Below are experts of layer 3 (counted from 0) of a mixture-of-experts language model. Rows are named down (a neuron's output weights, with its number) and show model dimensions 0-95. Each number is 128 + 32 x the weight over its row's rms, rounded and kept within 0 to 255.
Before each expert's rows: "comes before" lists some tokens at least twice as common just after its tokens as in all text. This comes from a sample of Wikipedia text that the model never trained on. Tokens count by the router's weight.

# expert 21
comes before: "9", "8", "5", "7", "6", "4"
down1 [116 101 146  87 147  72 132 137 132 107 112 170 119 115 103 170 114 155 161 140 116 109 127 247 168 135 180 114 146 156 140 161 142 133  55 118 124 121 132 144 125 118 113  52 143 150 160 137 108 107 110 116 116  92 101 191 121 132 190 180 164 100  92 177  95 108  25 121 115 171  97 150 129 114 129 129 146 108 102 135 126 102 137 111 140 138 175 152 102 124  78 139 122 161  78 158]
down2 [144 150 144  51 156 142 154 141 113 150 125 133 137  97 164  91 114 134 129 198 160 130 126 108 115 129 122 114 174 114 111 133 126 106 141 135 171 115 178 102  29 150  73 195 108 160 172  83 144 167 128 102 143  84 127 150 161 145 155 144 139 129 153 155 137 102 147 130 124 142 123 157  85 100 221  85 137  96  75  58 115 170 126  77  98 135 145 148 102 132 144  77  98 108 176 139]
down3 [116  77  99 140  88 201 152 133 107 124 100 124  86 161 142 113 121 114 118 142  87 142 131 124 116 140  76 126 100 127 156  84 174 113 130 100  95 148 130 169 106 201  93 141 164 102 140 177 204 119 153 155 128 112  97  42 106  93 152 109  82 147 134 139 145 149  93 144 193 116 113 103 136 200 118 124 138 140 167  66 164 185 129 106 150 196 152  85  90 156 111 106 121 114 121 115]
down4 [176 178 184 130 135 141 126 130 107  68 151 144 107  42  69 140  98  93 116  63 110 128 167 111 123 145 118 115 129 133 110 117 176  84 143 152 114  76 150 123 186 118 131 167  72 137 189 179 186 167 163 122 104 168 158 147 119 123 123  95 155 125 126  85 183 116 142 155 130 198  88 112 115  97 170  89 121  99  79 110 145 180 147 134 110 142 158 144 156 101 132 127 119 145 140  89]
down5 [143  87 149 191 116 132  96 194 136 182 125 107  84 105 119 117 122 100 148 106 148 105 124  90 140  28 117 124 105  93 144 185 120 116 183 148 120  98 119 154 134 128 164  77 123 177  78  98 151 151 155 130 151 101 157 150  92 108  61 169 137 100 140  65 144 129 152 133 139 149 118 110 186 120  50 155 148 164 177 126 105 124  90 125 176 182 116  98 162  95 128 100 131 100 129 130]
down6 [141  97 149  51 171 144  64  91 145 165 120 157 134  45 120 143 132  88  89 167 172 118 130 169 119 151 157 127 103 161 155 119 106 120 107 116  99 100 180 106 191 171 122 119 133  90 113  89 113 140 144 117 132  93 146 120 139 123  73 128 126 103 155 152 113 106 120 137  69  97 108 148 132  95 117 128 120 132 119 101 187 145 102 124 123 212 194 159 146 106 123 150  92 161  81 215]
down7 [170 129 133 222 111 123 195 136 128  73 144  75 141 161  81 167 122  72 140 137  86 129 104 109  53 144 112 149  91 135 113  77 169  99 173 152 128 191 107 132  79 147 112 149 125 101  93 103  98 147 152 115 173 120 148 140 137 150  88 149 121 126 133 135 159 122 105 135 141 126 121  80 142 127 103 133 133 167 106 139 217 135 142 173 171 145  71 149  75 156 170 152 120  83 158 137]
down8 [ 52 120 108 156 106 152 163 129 134 169 135 158 110 101 148 198 175  92 123 147 135 129 158 110 137 143 143 110 114 111  86  60 141  60 173  69 111 126 104 119 153 140  73 123 146 165 122 136 210 126  80 142 140  92  68 178 166 185  96 166 150 105 145 168 107 108 143 122 158  62 183 110 170 146 122 129 113 150  92 148 130 162 141 160 110 135 170  87 109 147 146 140 112 155  99 119]
down9 [ 93 146 113 154  90 140 157 193 162 147  55  97 106 120 143  74 125 171 120 146  75  93 152 107 142  75 123 180  96 138 164  97  96 101 109 125 127 113 152   2 151 163 139 125  87 107 117  96 141 200 110 118 111 150 141 158 113 122 132 134 102  90  93 133 165 125 153 153 134 133 163 114 152 123  99 135 114  56 145 138 145 142  82 137 128  91 130  97 144 152 110 198 117 184 142 139]
down10 [111 129 182 122 122  96 176 153  94 167 113 137 139 112  60 135 124  88 116 166 163 114 114 186 174 104  96  70 118 143  92 131 128  49 128 129  77 121 113 121 111  86 118 118 166 185 164 130 122 125 150 179  95  74 130 105 151 177 147 144  93 148 160 166 133 139  57 149 141 141 132 159 147 135 102 116  81 108  86 137 190  99 163 116 119 140 125 121  80  67  97  86 120 148 138  55]
down11 [149 115  98  66 184 153 119  91 138  75 202 168 135  94 180  47 124 142 198 117  66 105 127  96  73 133 160 116 122 175  86  78  87 114  81 131 162 127 178 105 100 165 142 128 125 161 132 135 146 113 158 126 115  75 105 100 131 122 158 119  99 159 118 125  91 154 122 125 107 122 167 145 129  83 117 106 106 101 124  98 117 162 104 142 158  91 170 153 129 144  81 188 120 117  79 159]

# expert 4
comes before: ",", " of", " and", ".", " in", ".\n\n"
down1 [169 173 190 148 149 154  92  75 135  96 186 133 123  99 138 156 114 110 169 119 196 125 128 123 165 130 189 100 174 184  93  97 141  83 138  65 131 113 121 101 128 153 150 143 153 154 104 159 103 134 109 118 157 146 154 194 140  94 202 172  67 146  93 162  96 169 164 104 116 124 158  79 103 172 110  96 137 109  61  86  87 151 115 136 122 119 132 139 111 118 169 142 103 143 133 115]
down2 [124 103 119  59 154 130  88 103 163 165 153 124 191  98 114 138  75 182  98 143 138 126 142 128 137 163  99  91 119 122 147 104 165 123 138  97  93 101  75 127 164 107 204  31 149 109 137 130 170 153 163 116  67 126 157 195 152 148  62  84  99 106 192  81 178 106 148  77 134  98  87 101 133 118  73 141 133 140 133 145 132 142 123 128 119 145 167 116 147 147 140 106 116 139 138 129]
down3 [130 156 141 102 104 125 121 162 129  86 173 124  95 190 167  97 129  89  84 148 155 119 154 201 118 181 141 135 131  86 166 119 110 168  68 105 155 154 180 134 107 176 123 143 176 181 116 130 143 122  31 151 150 107 105 177 102 131 177 100 152 121 111 132  72  98 127 156 125 141 169 180 110 143 156 109 177 115 121 139 122 141 144 111 153 143  73  78 138 208 128 122 126 167 133 140]
down4 [146 104  93 149 104 119  74 108 154 198  84 141 130 150  90 107 126 107 139 133 182 149 153  89 151 147 105 137 137 153  90 113 174 128 123 116 109  61  90  91 189 185 156 176  62 111  75 154 126 121 123 113  93  90 195 135 147 116 144 165 132 101 125 116 103  78 118 151 171 131 182 103 133  90 139 137 108 147 126 176 153 170 148 130  59 127 117 172 129 115 115 103 105  76 189 170]
down5 [ 89 102  84 113 103 131 149 139 168 128 185 110 136 154 108 113 109 143 119 171 161 122 186  93 170 160 103  79 120 126 131  67 126 135 161 191 115 126  91 166 131 159 143 134 133 119  71 190 190 170 172 114 111 111 145 107 154  56 104 156  85 160 154 180 124 112 164  96 121 159 135  92  87 118 184 142 163 170 184  94 111 116  62  97 144  98  99 124 111 142 167  96 103 128 138 149]
down6 [ 80 170 207 153 157 141 155 164 124 114 129 136  83  83 113 139 135 166 125 140 128 146 145 135 105 122 195 121 157 167 133 185 103 184  85 150  60 121 123 121 157 173 101 124 132 136 131 195 143  80 120 110 105 112 154  92 164 166 133 100 113 149 134  93 135 140 165 148  33 120 127  82 129  93  71 156  98 164 122  98 174 153 164  94 152 137 136 131 129 150 165 147 147 141 202 163]
down7 [141 120  90 142 121 138 179 141  35 100 145 128 145 119 123  78  86 140 105 157 131  73 143 206 107 135  91 176 153 151 111 124  42  61  89  63 150 113 156 102 155 146 130 164 123 161 140 111 127 135 145 104  59 133 134 148 172 192  85 137 145 184 192 126 111 125 121 128 112 168 137 122 114 120  99 148  78 109 128  76 165 161 132 157  82 129 101 104 136 112 134 129 143 138 116 141]
down8 [146 178 150 178 141 116 133 111 127 151 132  98 140 143  96 139  63 120 158 130 136  96 155  97  96  87 110 137  95 145 168 149  98 155 163  79  75 137 139 126 212 109 130  78 175 105 132  80 130 112 122 132  65  93 131 115 157 122  91 142 153  86 152 158 111 127 105 111  73 166 179  91 173 175  89 156  98 146 128  96 131 143  84 167 171 133 101 106 235 139 148 137  85 120 137 115]
down9 [121 129 100 141 122 181 179 195 122  20 112 105  96 158 137 144 125 140 100 118 139 155 140 148 124 132 130  91 132 123 191 121 162  41 145  97 127 125  98 159 123 141 143  97 123 143 131 128 168 110  94  91  98 140 127  35 152 146 139 131  84 111  78 138 123 110 187 114 112 153  73 109 116 172 172 111  78 138 138 181  93 123 149 130 121 160 156 116 171 108  60 106 106 167 134 123]
down10 [163 165 151  80  56 170 114 127  90  86  98 144 149 124 122  93 120 100 127 145 179 157 124 162 114 165 155 133 172 134  52  88 145 128 153 102  81 188 118 108  74 118 129 101 134 154  77  84 145 101 127 152  94 102 114 157 104 104 118 103  62  75 181  99 130 142 201 121 109 118 143  97 110 149 112 132  95 148 147 167 142 117  71  90 141  84 100 128  96 135 176  96 127 149  64 120]
down11 [115 133 177 197 133 154 108 194 139 109 126 178 178 148  83 105 184 115 152 147 120 144 190 114 106 146 141  95 153 143 131 112  96 160 155 132  92 184 149  71 117 143 111  86 102 101 144 147 119  99 161 108 150 178 162 101  97 176 164 129 108  92 150 169 149 119  91 178 132 102 105 131  83 123  71  87 117 155  75 105 130 226 124 143 134 137 141 105 148 130  72  81 132 109 126 155]

# expert 24
comes before: "-", " |", " and", " |\n", " (", "  "
down1 [189 143 171 125 150 151 115 141 117 135 124 160 103  41  81  92 121 146 147  97 198 157 129  73 167 174 146 127 113 103 137 115 126 124 144 114 113 180 123 137 170 128  97 155 146 110 156 107 136 155 109 160 125 163 145 147 139 136 110  74 156 103 133 120  66 109 178  93  69  61 213  92 120 122 135 112 129  93 118 108 139  28 122  77 140 130 129 103 128  89 134 104 129  77 133 124]
down2 [116 119 158 121  94  86 156 135 120 187 142  59 150 140  98 181 125 151 112 142 127 146 109 110 173 150 101  65 157  88 190 151 149 116 112 180 160 157 123  90 131 114 137 103 169  89 149 136 122  97  76 127  88 134 107  86 153 130 121  76 130 166 172  98  87 120 109 105 108 110 131 129 100 131  99 172 157  72 102  84 119 186  56 124 101 166  74 168  66 163  95 154 105 156 154 127]
down3 [114 144 166 144 114 160 183 159 138 169 163  70 107  88 171 110 146 164 192 135 107 158 118 120 118 111 131 124 116 126 138 110 135 113 136 166 133 131  69 135 167 133 103 198 112  85  70 139 101 107 134 149 139  83 138 103 163 109 127 130 132 124 181 151 189 186  85 129 172 180 135  74 151 169 171 125 146  79 160 102 127 121 143 165 162 165 184 105 158 119  77 168 138 188 161  87]
down4 [ 88  91 120 101 131  92 120 133  97  70 116 146 132 134 146 119 159 172 105 117 133 182  98 162  72 118 118 159 141 118 136 150 143 101 136 162 143 134 169 154 157 141  73 177 119 124 109  89 119 102 155  95 103 113  97 125 142 215 175 129 134  79 100 100  95 121 202  85 112  65  97 112 125  82  94 130 134 102  64 155  98 104 149 156 140 125 144 119 140 157 111 202 209 177 119  99]
down5 [162 110 133  69 123 102  96 126  82 106 142  74 131 129 125 178 106 142 167 114 129 116 129  65 119 183  82 150 142 132 131 147 115 115 115  70 127 173 130  99 133 122 119 127 136 150  95 161 152 136 110  90 147 134 148 157  50 165 155 151 123 140  81 139 133 123 106  61  86 201  46 157  37 130 150 142 143 126 141 133 142 171 148 102 122  81 112 111  84  64 132 100 124 141 180 159]
down6 [150 102 154 117 116 123 127  98 169 155  77 104 155 129 161 144 136  95 142 103 115 142 101 191 113 137 117  57  81 133 178 170  92 102 111  83  88 195 121 117 116  56 145 195 142 114 131 116 144 106 157  95 102 155 125  92 147  78 164 135 157 137 184 107  82 151 128  59  84 108 147 106 134 207 130 136 181  79 183 116 154 138 128 155 144 124 134 154 122 143 161 127 150 102 182 120]
down7 [132  54  75 154  59 105 100  92 181 143 116 164  17 214 134 132 148 107 123 151 175 153 141 122  75 139 113 110 114 104  96  92 142 156 146 131 172  97 171 130 134 148 131 154 168 146 136 134 149 144  93 123  93 144 112 124 160  69  93 182 132 117 163 141 120  86  94 131 204 135 117  75 142 169 105 127 136 122 124 108 132 167  88 161  85 125 150 125 159 120 103 110 107 145 123 119]
down8 [182 104 135 109 147 117  86 115 162  84 125 142 182 142 141 141 155 169 107 162 187  57  95  84 140 161 141  81 131 156 161 196  96 123 167 180  95 180 125 141 158 125 116 122 100 133 142 116 112 145 139 163 100 180  56 114 130 106 156  77 118 106 161 102 165  96 111 145  89 129 105 168 122 144 119 123 108 169  82  86 150 161 105 187 187 134 166 186 167 138 136 159 158 121 101 132]
down9 [108 150  87 131 152 134 111 158 130  88 121 146  93 144 169 132 130  86 164 140 115 182 110 142 123 151 117 136  87 148 167 114 154  95 134  42  94 168 164 112 148 129 179  70 142 105 174 146 121 125 139 129 147 185 142 179 148 122 160 177 123 144 178  91 124  67 122  98 136 146 164 120 165 140 191 170 187  97  83  66 135 186 118 141  87 139 103 145  61 130 154 169 145 159 163 127]
down10 [151 168 150 196 162 185 110 101 129  89  97 123  93 126  76 142 158 127 156 156 114 110 190 157 102 157 172  45 122 147  89 150 132 163 193 158 110 125 139 134 148 135 160  45 121 132 106 147 173  94 103 187  83 140 118  80 102 169 163 148 167  94 102 148 124 112 140 144 157 115 126  99 104  98  87 130 148 174 143 166 133 144 100 145 162 108 121  59 112 164 157 104  92 151 126 143]
down11 [207 191 140 108 135 144 152 124 127 188 157  66 204  82 136 142 139 121 131 155 133  89 144 163 102 130 154 128 146 164  63 172 116 134 130 140  96 120 121  48 134 143 132 158 129  81 168 157 101 146 174  96 187 135  95 139  98 118 125 127  91 106 127 219  75  93  89 154 109 107 121 171 138 113 136 137 104 123 149  89 153 166 143 118 129 170 141 109 110  97 100 139 100 125 106 187]

# expert 15
comes before: " of", ",", " the", " in", " to", "ing"
down1 [216 145  96 133 108 169 115 149 115 136 140  68 150 198 128 124 109 105 185 148 127 176  83 104 151 150 130  61 170 102 119 129 122 162  70 125 110 130 109 156 160 128 104 160 116  73 146  93 106  88  77  83 145 139 158 124 117  89 122 147 126  79 212 106 104 135 132 134 130 196 158 100 198 152 119 116 131 154 152 124 160  79 187  98 157 122 138 124 133 151 137 137 145  91 122 161]
down2 [142 144  81 153 174 148 145 123 100  66  93 119  95 120 139  82  98 133 154 147 111  75 126 114 119 112  85 100 116 120 116  73  94  82  93 173 114 121  87  75 144 138 115 104 155 119 139 135 147 148 130 180 196 128 139 179 110 143  60 121 144 148 146 131 151 116 149 105 147  91  96 164 152 127 174 139 191 204 110 138  97 113 181 137  91  99 120 175 100 108 122  82  47 133 183 158]
down3 [ 96 139 122 111 141 132 129 125 147 111 167  90 124 111 195 117 136 143  68 160 112 169 114 154  77 166 149 131 157 162 201 124 125 115 118 101 122 134 133 103 152 100 156  81 123 108 118 141 146 152 150  71  88  94 206 146  99 142 124 106  88 136 134 169  75 154 104 189  80 152 128 117  96 101  83 180 152 178 161 110 152 118 215  99  80 127  78 161 118 138 124  99 158 161 187 125]
down4 [ 78 148  92  97 175 140  96 141 144 125 221  55 120  57 144 152  94 151 137 108 115 109 160 166  86 162 144 148 153  93 110 168 162 162 154 141 143  94  86 130  70 146 148 157 104 170 156 194 121 107 148 139  91 106 142 180  99 134 136 122  97 142 140 175 143 139 107  84 156 124 117 111 144 144  43 144 166 113 114  99 131 130 157 130  83 133 141 137 175 128  70  72 147 145 128 112]
down5 [151 145 183 147 134 110 149  80 163 122 107 122  80  88 123 220 125  95 155 155 109 156 143 102 181 128 149 109 137 134 113 157 114 156 111 145 110  81 114 121 146 119  81 158  71  91 125  99 143  43  86 123 133 139 132 109 146 153 171 111 195 115 168 109  78 129 124 114 105 114 133 126 169 126  97 123  90 208 116  52  56  80 139 143 115 142 103  94 131 130 103 162 118 102 176 146]
down6 [123 143 138  75 182 164  73 116 135 162 126 122 200  93 142 131 125 125 129 139 134 108  69 157 212 142 187  98 152 140  86 145 131 125 132 136 160 230 177 171 105 142 101 106 109 107 162 120  74 144  74 143  78 116 135 115 178 104 125 100 174 148  99 132 118 122 140 144 161 132 112 187 140 132 110  98 182 133 122 115 119  84 149 151  88 120 143 137 164 154 153 195 129 173 154 121]
down7 [ 98 153 158  84 119 117 148 115 130 122 108 124  92 129  25  84 144 110 172 168  50 163 197  63 128 143 110 135 213  73 159 108 148 135  92 162 149 141 110 151 117 132 140  89 135 127  73 183 117 147 160 135 136  62 147 159 131 110 141  66  72 147 132 111 161 138 148 168 186 136 114  95 155 130 112 122 133 151 133 108  86  91 119 132 143 162 149 107 101 154 120 152  99 120 142 116]
down8 [181 223 154 112 147 106 115 104  67  93 125 159 168 126 162 164 139 195  75 174 140 134 137 125 133 158 110 156 151  85 173 157 136 117  93 132 182  95 119  98 168 101 162 123 158 175  88  92 129 104 107 159 157  95  88 166 141 101 132 108 139 137 100 125 120  97 146  86  93 196 121 138 143 116  79  94 120 139  90  70 135 141  91 100 116 176  86 100 140 170 100 126  95 142 151  85]
down9 [123  86 181 115 184 105 147 150  80 145 156 152  62 117 131 134 152 137 124 139 154 120 114 185 193 134  92 164 155 123 161  98 131 109  97 120 125  96  70 181 104 127 118 151 113 103 138 130 172 128 131 147 164 172 132 195 115 111  57 123 177 114 128  87  87 158  46 105 117 158 109 146 141  91 120 109 121  92 100 137  55 152  84 132 158 180 122  98  80 151 146 101 134 119 174 162]
down10 [146  91 160 136 133 108 108 118 116 133 203  51 132  98 136  84 180 122 150 101 158 162 138 131 174 149 134 140  95 150 181 149 112 108 150 130 148 128 130 177 129 107 126 169 188 117 131 121  56 157 143 170 174 124 144 126  95 153 173  85 109  53 143 183 130  74  77 138 146 104  86 152 108 138 188 107 100 143 127 141 102 166 146 113 152 178 111  61 111 140 159 168  95 126 103 163]
down11 [116 177 147 143 127 104  87 141 148 107 133  97 151  84  92 143 189 185 201 124 129 156  45  83 172 129 165 151 144 139 138 196 119  96  98  99  81 151 145 143  95 134  85 116  92  99 134 122 150  76  76 155 152 127 142 116 155 141 120 123 111 100 118 153 107 135 162 146 181 105  94 165 146 154 130 124 168 127 146 146 151 153 148 138  38 128  85 132 162 168  60 134  83 145 162 104]

# expert 13
comes before: " ", "|", " Win", "z", " Total", " Party"
down1 [154 176 103 170  83 112 155 160 139 190 137  58 155 123 119 127 161 115  64  96 139 193  96 150 129 108  97 152 151 107 140 116  69 176 140 184 157  98 112 157 169 158 118 156 167 138 120 126 114 154 150 133  69 189 142 130 157 178  89 123 137 147  71 128  92 160  53  99 164 127 161 114 119  87 147 152 120 149 111 121 104  59 125 186 107 129 138 143 136  99  77 122 133 161 123 110]
down2 [127 179  86 125 153 139 100 142  75 145 118 121 110 110 154 152  99 140  59 175 109 126  68  93 198 118  96 188  87 105 177 113 124  74 126 139 131 156 177 116  95 149 137 135 119 142 134 135 117 136 128 131 144 157 124 160  81 103 119  88  81 138 162 115 104 122 201  53 135 143 105 143 101 123 134 122 147  99 160  58  70 130  42  90 128 151 156 154 128 164 153 117  98 133 125 181]
down3 [114  98 103 110  90 152 119  94  86 160 115  84  96 160 162 153 132 120 145  94 114 119 100 104 133 142 126 175 113 139 167 122 117 115 182 113 135 136 137  85 151  63 112 130 135  91 108 126 101 157  76 120 143 110 100 134 166 128 165 134 151 127 113 129 110 157 171 140 139  92 127 177 126 168  56 223  11 110 121 176 164  99 103 132 141 114 182 123 173 149 148 124 194 167 127  94]
down4 [108 125 148 123 139  98 141 151  92 140  94 129 142  83 154 157 127 100 110 118 173 132 193 182  80 172 118 183 116 127  92  94 110 145 103 151 168 101 159 228 109 141 118 119 160 123 193 133 133 103 112 119 165 104 117  78 120 152 133 183  92 161 103 130 177 135 141 133 138 122  96 114 133 111 102  80 103  46 122 178 189 134 123 136  69  65  91 125 116  80 120 104 117 166  93 112]
down5 [113 164 131 145 138 116  70 123 153 115 100  83 116 132  90 133  95 123  83 156 104 183 130 184  95 138 110  86 160 155 107 102 102 134 143 114 110 183 175 118 169 162 145 133 200 153 170 147 152  98 159 103 156  38 139 132 136 128 182 146 156 128 163 110  74  82 156  82 138 141 136 140 101 165 123 128 111 211 136 200 121 141  88 111 125 167 105 120 107 119 112  96 189 101  96 103]
down6 [141 123 119 132 157  99 167 140 122  58 104 100 157 135 149 171  54 163 124  70 134  83 135 183 170  99 117 160 120 173  97 137 144 128 177 125 117 114  99 143 145 111 144 101 143 170 111 138 171 153 148 112 142  80 148 133 138 110 116  95  83 138 186 134  86  86 108 104 144 131  93 103 177 127 118 145 192 129  96 208 152 211 125 104 144 111 135  56 113 177  86 141 153 129 171 136]
down7 [125  29 121 157 116  86 141 106 150 147 142  62 129 131 164 122 156 179  82 127 130 156 161 169 135 131 131 137  84 121 102  74 109 101  85  99 151 140  55  96 122 166 116 156 168 164  67  94 127 173 191  81 155 117 133  69 150 119 130 112 147 135 139  99  99 159  70 117 157  90 115 169 173 105 135 133 132 136 125 160 126 116 156  94 140 109 125 174  78 110 127 128  47 148 140 121]
down8 [160 148 189 136 131 151 103 107 131 152 102  80 138  74  59 123 209  79 132 143 135 165  95 117  97 105 119 152  90  69 100 149  66 160 100 108 141 163 223 144 130 111 178 108 111  94 118 115 109 176 138  97 118 110 103 182 129 156 131 126 100 144 143 149 177 130 127 144 176 169 116  71 164 123 149 192 140 120  83 110 136 157 131 162 130 118 167 141 153 119  74 127 165 126 154 110]
down9 [138  43 124 158 137 140 125 145  97 171 144 119 114 158 147  91  94 181  59 140 136 131  70 148 139 162 186 159 114 171 142 119  62 146 138 106 121 117  42 117 130  77 114 133 165 102 137  82 137 132  59 103 163 137 140 130  87 122 149 115 113  90  62 106  84  92 124 118 184 105 121 123 138  74 110 157 105 170  99 135 147 178 117 161 144 114 139  98 127  86  94 125 113 173 171 111]
down10 [168 156 174 174 126 139 110 105 163 131 113 110 138 110  75 127  68 181 104 153  96  96 126  85 151 158 113 158 145 103 137 163 157  75 110 122  95  61 113 145 137 135  69  51 122  72 152 160 109 104 129 116 142 158  83 118 127 206 139  77 139  83  81 152 166 119 146 143 129  85 142  97  82  79 108  71 101  84 145 155 115 100 156 133 148 180 133 142 141 127  93 173 144 104 112 101]
down11 [125 128 132  99 137 174 147  91  59 145 185  96 127  86  82 100 159 173 149  90  73 128 144 130 152 129  91 120 116 122 146 171  71 130  92 120 100 174 125 112 133 157 167 185 189 102 162 128  84 142 156  69 102 178 126 168 124 202 146 152 131  98  86 186 129 153 145 128 120 118  65 147 106 113  92 162 135 158 104 127 121 122 111 140 163  80 118  80 162  56 117 156 142 122 119 110]

# expert 9
comes before: " the", " a", " as", " his", " be", " he"
down1 [147 114 112 170 137 158  70 161 121 114 126 135 136 115 200  78 164 147  87 161 113 112 108 161 179 170 110 112 121 174 100 172 167 128 102  95 130  87 153 133  91  85 151 118 189  95 138  96 104 127 121 130 150 128 181 173 140  84 161 168 115 145 137 137 154  95 164  94 173  37 105 159 215 141 131 148 143 125  86 136 136  94 137 190 145 106 121 157  97 106 123  80 174 145 131 119]
down2 [ 64 161 200 166 114 173 132 121  90 128 145 116 167 124 123 182 119  91 145 109 118 172 122  99 123 127 105 133 128 121 154 167 130  74 144  97 105 101 183 115  97 151 111 159 163 152  56 139  86 103 143 118 105 152 134 144 124 144 145 103 136 169 139 146 117  90 133 144 158 135  94 114  82 136  79  82 124 112 162  93  98  80 202 115 193 161 156 183  91 120 167 149 185  67  86 154]
down3 [ 74 146 176 128 110  88 102 127 120 142  71 180 158  82 124 200 110 149 158 106 123 119 149  85 149 123 197 172 125 146  84  40 135  94 146  95 171 181  82 136 124 108 130 170 146 118 120  84 125 100  79 135 124 150 156 142  63 143 115 136 143 187 126 110 114 135 141 137 191 162 142 123 145 148 136 163 186 163 167 113 145 137  75  65 151 138 142 118 157 121 150 162 151 147 156 134]
down4 [102 153 183 183 117 156  79 116 175  92 105 108 141 149 163 145 168 102 165  65 121 137 148 182 103 122 160 131 163 132 142  95 130 128 103 162 129 123 152  53 178 145 160  79 145  89 139  68 175 129 132 148 133  89 133 119 114  37 141 111 139 165 151 127 168 164 181 137 147 124  98 129 150  81 106 122  99 146 132  75 142  72 139 119 126 113 104 118  67 110 137 116 107 107  85  58]
down5 [109 132 102 124 127 218 112 155 164 173 178  93 153 161  77  75 134  78 178 169 104 118  89 116 192 167 143 100 160 132  69  98 111 113 149 124 134 139 153 142 150 124 136 133  99  98 182 114 124 135 200  80 150 117 165 142 125  64 103 136 152 123 132 138 105  88 138 154 112 196 156 116  77 184 132 149  90  65 130 143 121 109 123  83 138  93 157 117 160 154 106 143  91 156 126 109]
down6 [ 88 112 102 115 155  49 115 117 135 119 177  76 143  96 105 155 103 183 104 142 167  69 158 131 109 154 125 155 101 102 177 106  90  82 151 137 102 160 162 121 150 119 153 159 131 142  93 121 186 103 121 154 112 100 135 112  62 123 127 114 100 155 114 101  96  81 136  68 116  85 113  70  96 100 117 115 143  65  72 147  83 162 123 124 176 148  99 128 181 142 135 123 104 149 161  49]
down7 [122 166 189 125 125 150 180 128 119  95 122 182 113 120  79 163 145 186 113 132 107 131  61 163 111  53 129  78 123 138 156 135 123 138 132 143 111 124 121 135 120 106 138 105 165 170 118  81 105 100 133 140 138 111 171  98 149 175 114 155 178 105 139  93 132 176 106 144  73 147 152 122 145 165 154 134  54 173  96 118 116  62 112 118 152 109 205 177 106  80  87 175 124 186 140 116]
down8 [130 165 162 145  81 126 138 110  70 115  72 141 163 134 116 129 117 183 131 101 137 134 148 140 199 132 201  93 112 128 107 130  71 107 124 117 141 119 130 143 145 127 169 119 109  65 142 134 149  91  69 125 120  71 143 122 169  99 185 152 131  89 138 105 100  96 134 123 201  87 111 142 137 163 105 167 161 114 143 158 220 193 142  97  91 164 167 121 154 133 104 125 147  75  89 146]
down9 [105  98 128 138 131  94 158 116 158 128 124  96 147 121 175  97 124 118 143 104 139 144 200 151 133 170 123 156 130 133 167 133 120  91 101 146 191 151 150 121 135 216  79 157 157 136 123 129 130 186 167  95 110 161 178 155 162  99 126 125 142 106 159 150 155 151 136 111  77 152 135 166 130 185 160 145  99 156 141  93 108  83  75  56  94 133 120 170 127 143 158  36  91 141 137  55]
down10 [ 66 108 160 144 116 103 111  88 150 146 124  66 161 170  79 115 133  74 119 158 149  57  31 145 131 132 126 173  92 151  88 107 115 130 102  81 114 120  51 150 134 130 187 164 129 108 187 127 138 174 117 115 109 153 150 128 164 121 151 150 119  88 121 147 141 166 113 107  84 159 103  87 157  80 145 152 104 137 148 148 173 111 146 182 138 163  98 153 148 164 168 179 130 115 108 140]
down11 [159 121 150 143 111 134 117 123 108  99 120 119 161 120 102 112 141 127  66 133 135 169  83 107 105 152 115  78 156 124 137 203 151 177 104 157 130 151 113 124  99 108 147 116 100 168 152  71 124 163  38 128  93 123 138 158 165  82 140  78 174  73 164 146 131 139  92  89 118  46 153 113  94 138 168  85 172  91 122 137 167 147 125 159 146 152 135 131 137 188 188 146 134 120  50 145]